From a checkpoint of a small mixture-of-experts model trained on Wikipedia: 320 SwiGLU neurons an expert, a softmax router.
Below are experts of layer 2 (counted from 0) of a mixture-of-experts language model. Rows are named router (the router's row for the expert), gate (a neuron's input weights, with its number), up (a neuron's input weights, with its number) and show model dimensions 128-255. Each number is 500 + 40 x the weight over its row's rms, rounded and kept within 0 to 999. Numbers have three digits each.
After each expert's rows: "comes after" lists some tokens at least twice as common just before its tokens as in all text. This comes from a sample of Wikipedia text that the model never trained on. Tokens count by the router's weight.

# expert 46
router:482442562456583548498557515543490519424449544482459517614463530500481506512396497517447551523502498572525512508462480462495450549429476463495586496533517495496463470523576445437517502472507438505503560521438506504523488490456458531460460469464491503471539510461545469495519493535513525468481465525571495500572614471472543551431524505502463512465572440548541586532511573496428469573519
gate8:488582541534430582531558482544465475507533532469423474494525464485481479538492473432486499421518525482444520522489547527567528495481477532512536561493489507426510497481497527453506452459513493551463497544502514459499522532496573460537570538490535528448493519516484447512395504500478462571514491512527416489534464535531502500446521549469499502520519527489477469451497489484578516485509
up8:498523529458523523486498514505510470533577481503482590507490561457455495469484478459551462537487550565524533490483635445473559472528467558531515617541537481491542461483501497529481476537580479487471504510462468594519502479544523524508495470520505529402468522487495508542485421529513499470521492503517476513509439549522567498559515547522526554491474542494545460527526470477413478508601
gate9:464524559535500412523531559460485449474495547486502519500501500444562490481509549537501477446384522456444439464469461492488491479543470453481503504534528518575467409487565445579499463464493471468462463479496496471508533450549481485478462428482468540468487505475472449499479477481440538503509504531513557494511514516497485447554562520447420535473463507462493454542537395495472535512453
up9:524465468466580504527506519516540522538511440508473448511518418525448496557483479528481481483524529501517559541514497471508526435504528516427493553456518546433492524490456524524524491576432467547477514518454566592491510517497493495565516556552472511582524454546466560505571574575541505482434562490494500524456564420484560565512433437507524438552451522556549544568490545457506423492551
gate10:438483499523508441527501505558454495490497518420554537481623524472484560531551521573484525539466499594458462512454482529497510465483466428505480488489557479488480457489451525504524496496500491525512510476591489530506566528477425451521576508466519471538436469442414465557490463525584486476491496547437556467461516417565496512466556506560523516468492552366545432495500492505530463467480
up10:468453479547522487583567462509441512499475448512565424473504580569464547463529496437502555449463547559499503491576506510433495465500490471531511500524530531475535493397492524485569511522525471584519529493529533460567502500590455505490496539503407523531533575462540538517478482432530537483511510460479545538475483506539421444494521514563492521500520508437534463554536438484482463480484
comes after: ",", ".", "–", "′", "$", "with "

# expert 78
router:532524516506490508506512481526513537492539484566556534557516550471438519465509499530499444527540549565466515537496511437539467496569426516461575448503469464535483500517476527458478480496549471435453502565489549482580471520536550463492467528540405494497550516555557483462485562598518480531539599523434549545439495623510476497540454506499519517457430434440479525564503479498520518448464
gate0:450506450487536447542508490498501529454501545460530498481488416500490515556474466539541401474509422517499538572437479520487482563531525489507527481476457524510493439537493549585520620485468518541472483533518536473468435535476509510456457450407506500491496534495521466503582530508509454503497413497454532499495461469425511531534451510461536538453485446547571431520563404498555513502523
up0:523508524504456481464549531448522474488458513461566452458477535497526523452480471561574542380524575534513548484416497552528546395449488485530496460454486504531523479482530544518538498528571529485469445521480522499498496513583497516523465473480528456571546526533505514575503507493485522501524496471496503537478534478471461533402507499593417437485525483508541535420545518472516489514507
gate1:485572517549512537587520440506459450471492527519496556526482570522526519558529557538415453594478373564464476529501404491476537529499519496480487488513548494479479442462471524482446522508512471497518531499514548530543424461562588493546555463612533497477507484461468548450481512524541493411547467516521503525450457494471495476502472430486516485523518492563535524510534454515562389483533
up1:593458546447521491453493592582516486504486448488446528543407487463547514479519509517608472415491593494621589527446480498514484461473506516478526569499496507460465531420480494536472479532478449518498496488482485497437505539443487498474461501445504516480494402578512459496527488396465468543418517543505440476514503485553491482438544480468466573470518482516477463549514539432490504505495
gate2:442484472466507534518464480502578521589534554536434492507477497557497504482523535452542429523527448478469463509526564496526476495473455487481510486552480507532506466466464561443517510517602480501451475494503490497544567494628537529522560472489436503424519502529490425500512456534464524517580487495515441475560436507435455497507432525424471502487460532515453445464460472517501494503443
up2:478492472523496503469574482538455420456481479486527515468457502513572463411482470508520537462490553472389543503513481571513465488501498509510508604514461504529543500536537452514454568463461501515552571475529512498400513575462434428449460522465564501481440533480493567510427476471547453498421497522424540496521519455500517441444586451511525519574539522466465569459462494410521500522533
comes after: "-", "by", "al", "ed", "0", "re"

# expert 75
router:516476495455548483485470511500504558410481526539498481489475550496509468468459535576461579492534497491566568523487460421477521495549474517490562479487523486521537559470424444525454556473432431506504543494502497560489493437481462564492459537442453535469528523505553470574508529496494536421477491458474486493503547516541511532449483518508511528537565446556516553519537557472450489482478
gate0:452494581494502465555560452484473455600587555501535509543558472495449561507436488486439472508616484509486480494578537573529448423513524598509444574525509480504492472438484517475511493555573566453521516519511526500549424543525499446516491456536495564445553504399517553468453457452516499488507519486482487467541416503382540487561516502517535503446458508514507520527497404507551520523507
up0:524589435596396548492518573461473527436514485521539536517463474549496467525522489515450487536491436439488471517494447505486541548537507462494502499513441567479515490439577549510536456438472424575504528490503550525480494524495564499412440470517497464560552484513490496502499521536553480496534546475471449524580524506613520474453492473478517533487474411496554463497479526499460540445534
gate1:516431512528474508588423489560477511531422442521517578525514499446463487506545539474585502507475461507497556516534474541527481504489478523397458547529472487487575481511515597496505495465545523494552450501503586452511481543493502478482545494503507500555441506512455538497516505515633496490508494474469511559447409493455524443551565489472540416511464459499579473559515378469569499580505
up1:562445532472504527523437538541458505486509453519594543462521484454505567519556507502473466493478461613455515443522485496493483500447498481503485521486551482484437504430547481513499482546484527487497520510485518493424552483476511512448540506472455536519494522480559414513530481385488491562504476471438472423485479426512494498553524480486454504530518454580520445505478430540482507485457
gate2:519429507466464459532468489517490445554505489538496538468514436472529528548538420437520567503499468507550455493595445603515460563469523555499355457499491474478530478496477608470551549474493495549388488478483555472454474515527524425447475464522541510569514532461482545472516546501540486473480540521488470496478458485479463475532496507489542519452458475451495434460466480516524510454546
up2:539530482502499554528548582572496489452569535547484486536543518495453466529479475509494546527514496490494578533467515479523516574436499453466486527502516494419570544509504457487546468478487488496500560442453506564493475515521539531565464523448440544469507497601499473542515482490516449460487501516487554556515489555454519513525485513537534574468556518483456502523591471459488463492444
comes after: "| ", "of ", ", ", ": ", "to ", "in "

# expert 33
router:514542562515504479445520476499546556495470536490454454496490529444509528495477515536519567458460438522541558526464478420555473520457495440542574463411499452541533564504465496520495542499503405472461532531471534530485492455427478572478534527442495463469546544553559467545482507490444493463484452486466471473515568564513497557426460456532528550535564407473505463531476560503424558549504
gate0:537455517554496508464514465483463471457544451473535470523471516472489469441479506485554408542516511467466537473544446608531524414396521513499500553432495463463503533539534532448419448453520490448494510529526540468573548535467517482490461498474477459539557436499471476462448518528470369522573550514541513495522519479506513477545501530478524556450512509557496491483506454535491474440525
up0:536486459460416543511497503522537544483489495473458506516559481508453570474475440503566422512453475534464461477490510527513573536522547491500485461510517549503478485493560436446496491543440482534524551505494430513477452501423395479560514567460541469450486562476513481508500460540490515474488477523524541533565564543525450547465482493440475525449501511537529514561510553550466531533506
gate1:532481504551513544478524512494500442454419498512498475483519455483486470498515506530506527547558496549507523450548504507454462451519493473495432536473493573524512406501523504498505479515569541517529416569505493398529525486493487499532452478480516468535460510435492413554453476488561492506456517500558514530437464480528519450541507596488486503409540513415478426505493529494526487528503
up1:527532542527436465471474528511500531506462515550439514504501479521510502526550530573515417511523483426488401542448536539481553573476469523496607482486519456521427481522471491493428407508522539498515484454482511530498425538506513523489528425507481506488551553510451577496488526528453591627484473473565447473565513484485541463492488500456532501457488431582516547456452404480572431529569
gate2:461518550475420459606526533521569522477498481483504512558440520514471518524464477519443538480519530472477434494475494579477481453500467388503526472540501415466534465515481528474538477549549531473447509515484503453528388491505520423552468431474528517541454515571505529478519439531520502553497514482518524532589475482448417477577498472485525574473514503478567546509425458529523508550488
up2:555514460471620566486508563540560536520532615492525487477621433584504528488534459462521425457498470505432432497529505493529467549460485549453428462536513563520478552472500492488474510532420529501555471470507503506497501523493486483530431547519482474427521466490474543446504551471522481415473461503474402535467496511512512549495505452441521484486495506465532468428526566540438490493513
comes after: "of ", "202", "201", "the ", "–", "198"

# expert 44
router:484515491484488506547544513518443510501445476473470489448464492568454526553463507521446484453507499583474547554526514507532474525483492517558553489510540496571530542476566406584472488533473447462495470510603475503423474485509506576533456445502489586446533453475490459479483492529556498422518463465553491518555585520509478498438512470545536459545485459534484499516400534518524491493541
gate0:449479538554520417532530406519490459500517503416471509504476551457527507564488475488493447548509603534469514452543556520466500509550450462501515489461521474492507488426490496449480461542503519476501509505515556527519452502519538501583482546483591443455545527426475493423541491498524512485494410479543544553515501508453567518535528531541474557462478541486510512493509434604431525493520
up0:499461419427510559449474524565560575506517528478563530519493471525531419507622501555506505442456426492476487592470506477477500460441522512493477522496518534563477531598478500496528551473481399556469516510480466513514461417550516478534483519555460509523539443522541401505497517539454501454456561490493477481553506471528479488438575413504510474575552470558508520523487501537539510515519
gate1:465518516533521484467495541551522422485480543525420521525551453491563430463538573428515586492506509519512486415480448536518465539465514494500407545470489495520506508522482544505502516470468560513551503442519545531408479525527518530490572478499541548534518520434519501476512471521557499534500491549465515498501497456515487519475473498476469498477528493467460445478431433576495484476585
up1:490544484445424477486438495482438533492503470482510492515441443531486525518507442468546417499546483552481438506521428517498515496527497518432524478470473487476502529485476511527536454537531537515455525518539491470609555502466459479485461511517529480408448454542428548460484448452528518484481502492521455425495464542481580465516497496458472521484454558478495500521527572446472550511432
gate2:501473556520525503473489518472546536462515520462499418533433478549534468436503470516502449599528533559495558464493511467516523497559456480551533550433480579505469499476541495518461537464579548527442471496485434441470545530435538450500519463480459468478452538446536485482544434495547489482399464507431476497536542543494522489565579548460390442496511520471508453513497529494507475508391
up2:523389539490503461463486446541531482555499453471458406523543453420500427488561460476501467507521558486524493490533559519471456499483538517505504531452471384498505510509495502477426478481474544583514531498464507456472577474472488502398450503527487523523563529453555487547601559483516535553470505462486439577564486503476496516463514466542456437504515468539493516493471428429531560531523
comes after: "\n\n", "==", "also", "History", "life", "."

# expert 25
router:444513492447507524532493556419545525476459464504548403396447530479495515489495450449474503521485527502562530523496568479506467503561440529506504485573458534480560483566501454556502523490565548496477480488500473434549497534486461477489503528527526460495547493491496542560531512480439490483532552424462454493587519479465516513529499499505500491495540488473466520447546500412529520470484
gate0:522457480464424467501549546452494497554483542471470543543443423500517440480504510568432497495528456500557451424503481502443477488531444457467468420472437538489522517519517600459514441499492621562451490519543540479457556513484473455439511489479509477449522482589473493473455490455517469489555444418522526620542433551469462521435487519457501575503511558495561509499502481471600479498553
up0:467457522514519593436494487540487517486441498460462500494524508446512494486506485475540586476506521407433543499495503548545466467477564577603578534515518512462489481440529453526478485529499417471487473465433473516544464542536527534456502488583521602466543531477508400521501472613478494535476503500520516499464520469590554505452486483503497532483407476489447475471483520515473531501480
gate1:527445471509506501496554516509525425549484499502480533449491457547554442506489523442428555534492453557469475459484491528427556481470487536468443565456540548598509498516485515475491456499565530506579419478443536489546503508493517501495526491487495503463534536553578575475497496542547449496486487527403422484540443462502498541446513459484462545474573438511513520475492567515523461400576
up1:433450442423509493447532521552521488506484552481409576481539571543472516506509565422522500523531475531543465541445572470434554478540428477472526487524565555491492518451474476503525500541534566523492465491445434529507504448484534535497529489542544441433433522511488508506513430507606434550555404459510520431494473506468487458531465469482406505474467451517391473538446492472469499531549
gate2:499502509665503462558525482450481529541508513508475453497471485514546524483462496444418484445479461581474505525473482602510535453518436509560491477536535487546466467501502466485538477500484498471543563510518487453505485496521454507555448536487480516529566585475575533472535548555450512489477436504474412508504463570482513508515489524551481492484510466406508487449458448454441444589515
up2:554502456468550490479559493482475456524513527534554504477531534554545420474559526481490490491505484476561535530532491494469545559512538584521496550545487492462520532493544525514453527545553470528541571398493495488505575523519550427471459492444507510459428504559497517509450512458513560506465511453552428518595464364514494502480505460493487457466500503468492501456486455528488477479470
comes after: "the ", "/ ", "in ", "In ", "a ", "first "

# expert 51
router:502468490575532533488508564457481438473392552503538468547489535498536430466487428575451550478545477453533446497550471482523482455492461530516504481556467481561556489530465514500445539401506454548481460510451559491473509492487498503502508532513522532445489541504459492505525516516499474520501467484454392517491509545552538529513464524465550418485537488516577575400528507584444521514495
gate0:456547484565462485471429561512515495537471452537494480570511452510372494426548522504507479532571446547506456476534501525458477519457487516436451522481611420448479523485493494504464504530505477473493502464489562470492532542497501484526447493521447458507474490493487427540545500482540499542524536500442516410442444549539563526478519436473513458477467472492544469513412486513520600494452
up0:475558495489506434481429572563544483430526492479492574517479519502424532463494517539490522483506482540490412497555465506423549490527458476494442461480475441508484505512541546529517550543512463458546493461586560509532509472450508458495474427499512509539509503429464455557584507496497461482536567466483492430454456496487552510552511458435431504456493515464546523514440488554548569537455
gate1:492471448495481489486460488451498473466468507450471499555586527545508623503546413522571531514506565607503502510480527527467463509539505509451500537424453501520388492532522556468499550589506469501475503489481517540586500511524504574514562516567491489497558523521525549489458490498503543517459519448561463452514452491476503495410484535459502508568489502500530504453465480498471513524404
up1:495490493482547548456465541527467565460476550476549477510490517511505433549539498517466445494532593542581593504471497487489441509489534461475527506425539559522553509558558486496529447463482452580455457435433484474504555452528591470473531474481505528512473531485547493532529532498549507528405539502492494578518493538523507509493525391559519517492460417449516505435482438472514521553514
gate2:561463413494513490432521422537428505536518520535569538489487537501534506496471438483503519539536469470531464469447490528459546477508472488541475446512510517509487454523459635525506516497535492409502539538556582464462440517429535453511474474429462490479479500516495540450491512512502602487392502500515592475523461466509525504476501525547464500443535562581466483544390529465513518385454
up2:496463542529508472495503470544494503468483507460475515506451482537528447474464491509493527481523538559533562484433516447455524563557466497467568532545534509544465548493499504499529512493596534561474514523463510496506516450538499516493509493498440553525538494481511584553475456495549507503476512485536534549471483529531462463555521419498435510479498507541570507438482540485470514464497
comes after: ", ", ". ", "and ", "that ", "but ", "is "

# expert 59
router:509486481458527487493474518508522549416482524528502485479500552485511470483457543594459578492527494479555570525474476449470521481540480525501573475477528461526539552468440456533453557485432435489524540490508476560481505414483487551527458529440469512458527519516548477573519509491482521438475494448485486475481558526561509547432469515510514529559558432541501552521531556466435509486493
gate0:507476475587481536543509485464476442555561514553526528533535405420463505571515521512469473489528480521570463537520536467573413504580456515470472455518445496550550436491506511533546482465534558538436474496542541512518526457527469439476495456594507498473547459460531493538475466463568500498554545486535519491525498488468483488524570487496466531443536544488461440504537466503567472459509
up0:438529516400568465487495428495463533507503531532489502493501556439461505515476454480480525546561505501525542501491444557472579532454501571506448503498457489451481518451483508473470546503484477485552537510488480478468461537490506532475501483459502564496555507440490493480524572547409509560512440509448522502553547524398516532506506500481487526505446478520527557499480522536474490448487
gate1:520487477547455479603535468491493476479558463546466496552526534504453498529556494422500470602532471516516473419439502514489507526465445519478480471506434458512498469489558493517510426466495545494524470552513468537483551526522511470493438495507521442514485528466404442565472444470483398458513521461492469491463489475525626419483554532474425490486596480479501442513463497567504544511478
up1:540422502469428531462503483457481475513539527458515538449585521580501481540536401504481386499476503544465545425519540532466468503429493513485540545451502525495520487489471485450476538582497543556536486477428483493600505469532510462505543505492524478508495486525487474439466456538526531538487456445556509527574471423470486429456584521439497491436451485502506476501518479496521447477494
gate2:491507530536455473467509452501428495497458552572484475542540598481503515501454486499475493531443540501463475505536541476475564537428508468524485548526456518485463495490481530525489552484594520432458571545507545488491525546498546451512586481518478489445494572547447595516489526540525504447515433457483482536574440542510553528522528474600495481549531503471527494528427458535517516491492
up2:484576482508435481453483469498482526488460572463437517381520490552447422465490571467511502473492480526469563575542460476471566493531428497500490423429540542492533483493548467525546504450457517475541520494500466473478505539543464526544488527486528504468443455452538503453500578464416515563528496545500535564552489487574493499497497501504509478528542469503519545503499442488488519447424
comes after: ".", "\n\n", ", ", ": ", "- ", "as "

# expert 52
router:529478529463549484554533522459458548529577484581488550431568492513523540461476494463526537470479516448500579510468446495511511471496457582530528465550473510439508559489502442486412542493495487543469507515538543514455549502557488565531450526448499456431514516458557483510476520499517461545517510484502526485485493535592515441469472483570466446486501479581540498468518556545469546469504
gate8:500485486473415537376466556538576434518466477585545515543508537519462499509494492516503392417600414516516494543480546538445475484482479488420517578591471538517516496464457501482451498538504577417479423440461454447518484493469471562475514505478504433517508497458539470510512449541507550517474444584503527552613459508502482544488427506510510483492578517522468478498468491484583472433480
up8:558541532528531509506506504500514472517586491483425513540488465415502477563533422501582559506467481483501434488458453536534478500540518554611467435530508511514502549554509570499561449481554616517486581534560561502547529575498482440528493579510528543554507506516445536477490547560487523456414484449505510472498449428499551481448549465502499464551473582508522436459552485470485510531534
gate9:517505506502537457561499491494532421518564530380450507442520517414497474490519485485528470546458496498393503512510611509524486596470499478551467522496471517451489506533524509575526490534536593467511515480527528481516482511484422505500558475467512503469525440529420469476467531436517539466551502538460522444582467529532459510586472530499495528549513601524559483467462498516595488484520
up9:490470510502550498560514471517531497570509530453464505421503501447465483492492486493468487568461488397415519488518564478532451639473531515555485498488442491464473562522512466583486522514513524508497514484513478460458465521468423545493543510423457476461480468437514496468469514452475509517535513489426505510592493522561471503600451497497471514497505506560555462425406486493538475465513
gate10:497483473505443536445542470537525433478547514522459508515514552533390540525458440466464468538527466520474483464530542597468485482509544605472503471510509493489516467595510580497495411471510557509456549527535477534574512567510507465518484517592535442483479518528443524490508455495564541494456554456500440489432507451524581550509512495504498491458482541523422489519474398512448493488549
up10:557475492475512564470523457534454484428549516503467555548476531509397537511541411458497472505509491494463539518527592588557437521532504556525500448519502553454496464530494598507517458483519537507448522493522508553525476547541523542576523504547492433511407493530471499458504526509547495511452593506513444502470524479504509507530516450501418520444499465528491496516409485506495451474492
comes after: "| ", "(", "201", "Apps ", "Rank ", "Result "

# expert 73
router:462482569516489507440555470540575590486496533568441522475471474545536534510427517507500536418505458512532577453483491453477473458481568478486515506440524446474541541548553431599493541483448487537543409508495502498463504472508503531505512500496489523439446531462504490544529454469432478431488515500487533414462512500517556566501521459468430527527528510504451511545492539504449544529466
gate0:572500490513411538502502517551535538569540553527488525548500471486478503524570398497543501523486448538524477503588542551584474535511507510534433592464469552493467521536536525466584454494520484533520526569521464534526548483467492599484511499464502504440491534516519533493501478525433483430493537494515522450449498479522478513477519436482470500545502465524495423497490461509547509479534
up0:495481481458512500469502447568570573539522493486537453585525437478532460466535415533453520568455542481480469480494579523486464495512504554493444474538420471491543447560528547519569458520546518468474459510448520460485518436446513536534577452450528550543499524505546500489518466498439516446516460549522563452427494492535535500519521401475530486455435486440480531498533487493541505470519
gate1:505476469458517519484465422506482488557491558464465447574523531541350518488487486497480442581447468486455481534488537539509550519451462514405533467483479557525467467506488503491451488495523530577467484520455463510563480436484536450531459541571470477450489465562467494439489559543476499487512467558569540566481466518479460491534493504498504515489423486482497488472472466591523515554533
up1:461505505470502474452502529501506497485498453545528495493434428469484532480434454524533459556543399519450582532488501496549492528468437462451509452532491524424444502561483522545481510473469541520460446492550613454531493442485493513462529477436439494518519471500532537505491555490476537451459517493509466554485496513464489455520508539410493465549504453484560444533473469479488516442492
gate2:499489432447513562497492509469460527496549509534487435532521497540498492465481426458431555494506489523512470476488513483537425482490484473530507498706508417551413522514476511433493504504472535463478509521515509451477507505492479516491455553547480533480567538534509500535443519463524533448524469499496513515556491531454473502445490498428497451554474507463573514508460539496480487538529
up2:507561484495527429471494497508496501512411535419529596459504503468519429435524566515494495466558557560483480442477516498466507515480482480487432458471477488448496526423542468584477482554525500534513537523540490501510438493531508478512461455531542520486495463467438521488571520478485531569550446528529497436572478532539518483528512523476516513425528481495480512513461487447542512536548
comes after: ", ", ") ", "es ", "s ", "er ", "ers "

# expert 41
router:527439574497564495490539454448484472430516460563477525499531516527483462495512563557522539539500489497522519490469555428471438468532465446494532496470526418510491520451486499537494473529475477539504582467502552543441472429480476576498502567492458497483465519554523452555516484500469536478421554506528536542465460516509428502442539484514513558522480444511489490514546524476462507467514
gate0:545513485550469502528506472504532501479528460507467507464493524467490519517482489513479516423491451572460521518514502588490467491435527499457501511506524512516495514513515523477563499492548537469442528554454410528534491553613482413512554508522492456609525457498447499466491530520517433497514484514513546480614410486460592418562484500518553470468467536483474470563485479509555548558487
up0:539500444511517488574530529491389487535489509499519507501504429482535502496523475466394490551440508537463510483514492448499518511512465437483498489460497527511573520437501584435533492408576569441478501450527549460555481483451485458568501467540557486466541485483453537490517470512520509413466533441488479562448485488506448586582516554485489577509502494483480535500577547508489514529474
gate1:456530460492504497481553472492481517482463462500478484485436461454526469496524472521488535460514454494515469477517487500496484528499519508473430486475477553492492475497465645530522434451570549502487528491490532529512460552486442415562480516504470523535491485505460484474511477470506501482445480473505481557479424525485554473476514487460477450458440554456474520479459517518530519559571
up1:504477461499555539534533458498561515580463580409453475513520478462524470402487535476507471486545510495529490533554513481464512463483527493526450433530508538550461505505447521479476590499479526554460523457460444494518510452583526570476481485525432544495505492547510524493527456494462472523508430539525492484507539483497535560564560543501533458477475547430441538481535474570537547519510
gate2:494504498562545436522528516526469499527489495484553488570529518453538493469544532475532449514486459571472454563566468533524505481518483548523493556559495481544495452518509460432474516506460527561575502503531465526499492504406483497494467498491474513488529471450508489485617497505508543472509540551428479548591490491503483490524559463503476526508458506498491497527532478539393578486449
up2:482425450486487476544537491502507491535483460490491509560532475434517473468459567478473503496432549559484449523491528550482578431501383506619464494527497483480502477523518536459497468484484561502524559532435489487558480484449507485532467486468546500492538502525506488449467523536457507443478511508472497518528456496527496473458526493518465520549509496483548512459503542562511517484419
comes after: "1", "7", "5", "4", "6", "8"

# expert 12
router:489480501398513491478505480521474515451479528479525457519475550503535513447467544498489575520511514502468484500484513425490427495505492490529600496537517476473501535474408457477434494505479498563484574533485541479476487424478464539549484480477442490500476516449510573519554468490500499458488446463497475436506516459584518540443482460503473541562559471524515520492449597543486524548515
gate0:483519484519495571483448522513526438526442495535441510531568461443475518468602503492536466491562492478435463474514484509501501507476471498457501507519473449434566554523526452475480464515504513524542484414503504487486503526482509548482460474566454505491546519521530449493529392509555463647483473568510561499485555473530445492519451439392482522386500474539509467510406439471503511434519
up0:516500492479546431477499432461485512496487513505499384501505476530424532478428484507396539483452549481488525487567451493480553488466511515484536488510531526508563538492414510513528526517518443520484469526439521517394520483466554508542436438514515520454478527529516462498545504460445526500455463448545376524494497493518523498529465509521498431493489547536450517497523523463499525453446
gate1:427494518431475496495515459483492407509477493507406521535461457510489467505468423464509445532518468492496468526469527626502480504497509533496492484486498538465494491448456483561471473546523533479439504522490404476509465441520518431518477544610513551564456578579493440454525529461467600463479497529510429510483466446482539495500539517526470452505507544490438498510547481523491569505464
up1:459508522481550508528464385552541491463395472473565484504528491510533496564491554474514507464502490454467464510497451484543474503532525482501520480474485469479486462502476539503511421457460516440473513469517431458508564484478507462479481528487509437444482492555531421507526544501517468483543464528493461500565439509550517501477453467538441587496508552547435409493425544474544483512531
gate2:544484488520526495524521479484509393583518593482498526492479444517479483526512468423515452504519519470467495536488516490513491459439508494517517576507518445513486467492497504483533463515424548512478460459447440504517537489522554515508493527539531518498516532424528490501467510508522507467522565540445449530469413501523490482522522527565500515536506503428529464516485479490550359453536
up2:488400468524495474592480510501447502555533471487490465477447470502461540604571504423557448494447442560540483505535522485497506485529505541514438623515510424497444479514455459502451506552469429517422423508427461476477481442452513485462476526537530525430561495492502524524527552460435594457456560555472479535471447542505424546464503455475505533530536481461566477533479447494494494482446
comes after: "is ", ", ", ") ", "was ", "as ", "He "

# expert 39
router:508473507467526484481476521488524547405480534548506484482481555502526467495440534607464587499510499478569559528479481423494517491535486507506570483488534467532546563481453453516448553491438434499493532476496483570477504428490488566523476541445447507467522522500540475573523517487490538445472481470487484467498561525552511547435472492517506520547552428548505560504525555474416512481489
gate0:460470499509502564557488437550486443505491480502537472524485422530420475499488461466554484497465556506490442503544493524458465491451506525504497566567505558412520479513485507492540515478547555471536492502500526442504498466610475534513560569487472550504545482515476493498480455482525450545459542472520508483456465473491509424547432505534524462501454571519503437502524467458467554470462
up0:581510474467505510557431524432502505460528405519546488547502558506513448430443529463459513523436509472497419464453440468506452506466547534523472448507454430518492552561546550519463542559463493540505572479471566496506513487508494529459512509455535547441485578471463474535459490545554541510492479510486495527491535463470564407466530490411542506476491554480492512519460521530519501551483
gate1:415525503476446569530555437482569508474523533535519507468428545540509478475489468428573439502441481481467526516507475571519463444527538506553503533510462602505527546540499482555558491484519478430478387507494586529501475502505463463509449492451422480491534542538469484442517499497525453473455513467543517454522507478498490552488516525520520499494513577563576518558482420546486524474505
up1:466416491521485518479539508460545420499535450465538497485498510565491451599488468530518550479453542535498457494511570477507461481519474546521525469479546550555478562555489501505481539541537579527475405496483551512542546538523501551508473488464559520483510487482496503467511527551414484508512494454451433444448522405487553426506504533458546541532537521504525441460459446535467532516496
gate2:462561493435517481452517475501533504489452514537631488602474473500522463556494467512495416487504561529523529557483478551526542540465493560449529484511527580454541499498512566498578507476543487488437452497532524502508465531477530505494421469466513511529506543491513515473554557548515522596489481507491503475529449475479542478554470482473449506532476588561568516490562440432475457431518
up2:589455490509484514606484558549520499507516485527426564500510441463466498422520487477531479485506478498480373470491502527476417466547561461465531502483432511579440428488550457506492466507456520410470491467468522478500498487462470434471519501458436476450538505478513532443473483464507558395475513580482546495481483471488488505513456542494553517490566549543497509473429485526513434537499
comes after: "\n", "6 ", "2 ", "8 ", "5 ", "7 "

# expert 29
router:454469503515420495497535489521513507525484483523511446466541455552415491413524507584512580493515419402517476555411433485567555493520439496489508542457560521504540510464564500487408496474475474498506573428516528470440483497505462491519498552500484443453567536556554382513539557452532457502502472449500502533412484480561503491561481557526549496536574525537526518527517497510460541527452
gate0:523475507537519521492443552447500513469507512542512552511504497478530494632479506455527532509493440488487485512502528564448498455529493564442483518587415528396498408487531547551506469586498578491555493532495522462449482539486527488498531515559494569491487489459466496462486475476513510466562501566473545509568379509514430492529499573539515473494527506473465479529355555462493504563530
up0:537476439558519522496575450538480459494549509556444507525423515531539535462504415503469531495569507516480543459496486438544469478496469496562476526505559469551547489465455515509531558422504400530456459546496503528514527471467510492441481496428478450513531478477532568511499524487545515466493444450550530503482642443524567493470501483496476563474515450513539532473543474506512505497466
gate1:522420520548499478485433489508476496539474489432467507599510530520464504502516473484576521447567427481481505541530511508528561493563556543476469476480472461416481459520553509474492487505582543495520538471547631450484503547533553496546495456569568520502529455506444543510512549492588490496487428491519587476516472520540394484557481544498489486450517487492493506450490575494524519570535
up1:530425577461511529477453502527491515512570470522492493494508588487490530504451472514607565451576437493526488551481445530493534538549515497504538411467482477465491475528547476470493519483507503418525548500536606520500474653506516509556498493528467530456523508514552476551487481515497508485477514466474538478470488466544487511555514539504514503536486494483531511506553543442495488516417
gate2:508472545488470555465513495578488369540493447522480494510460447474520471549488508467518489530477485553478569522553437519489558421425536505479496487485496513415512503411549546510562464537459526485491498481481435490483463507502489511484520531592503521491455465453528488505468425447482476532518545442444476470486511407478508485491528572452484478473434523465542484520537459509561563535511
up2:463475518546474542562508509537529444497484429521518453492466443496504517528523487455444516546499517525495540533553469528522498478487502504442549532518543495454499491548421529476534504513521442460514555458472470539482470440429550428484520518543503503518411459529407540510346473436495501463525461535380523496514525485470448518524526539466488492518451483457552532541479448510511520542559
comes after: ". ", " ", "was ", "==", "201", "were "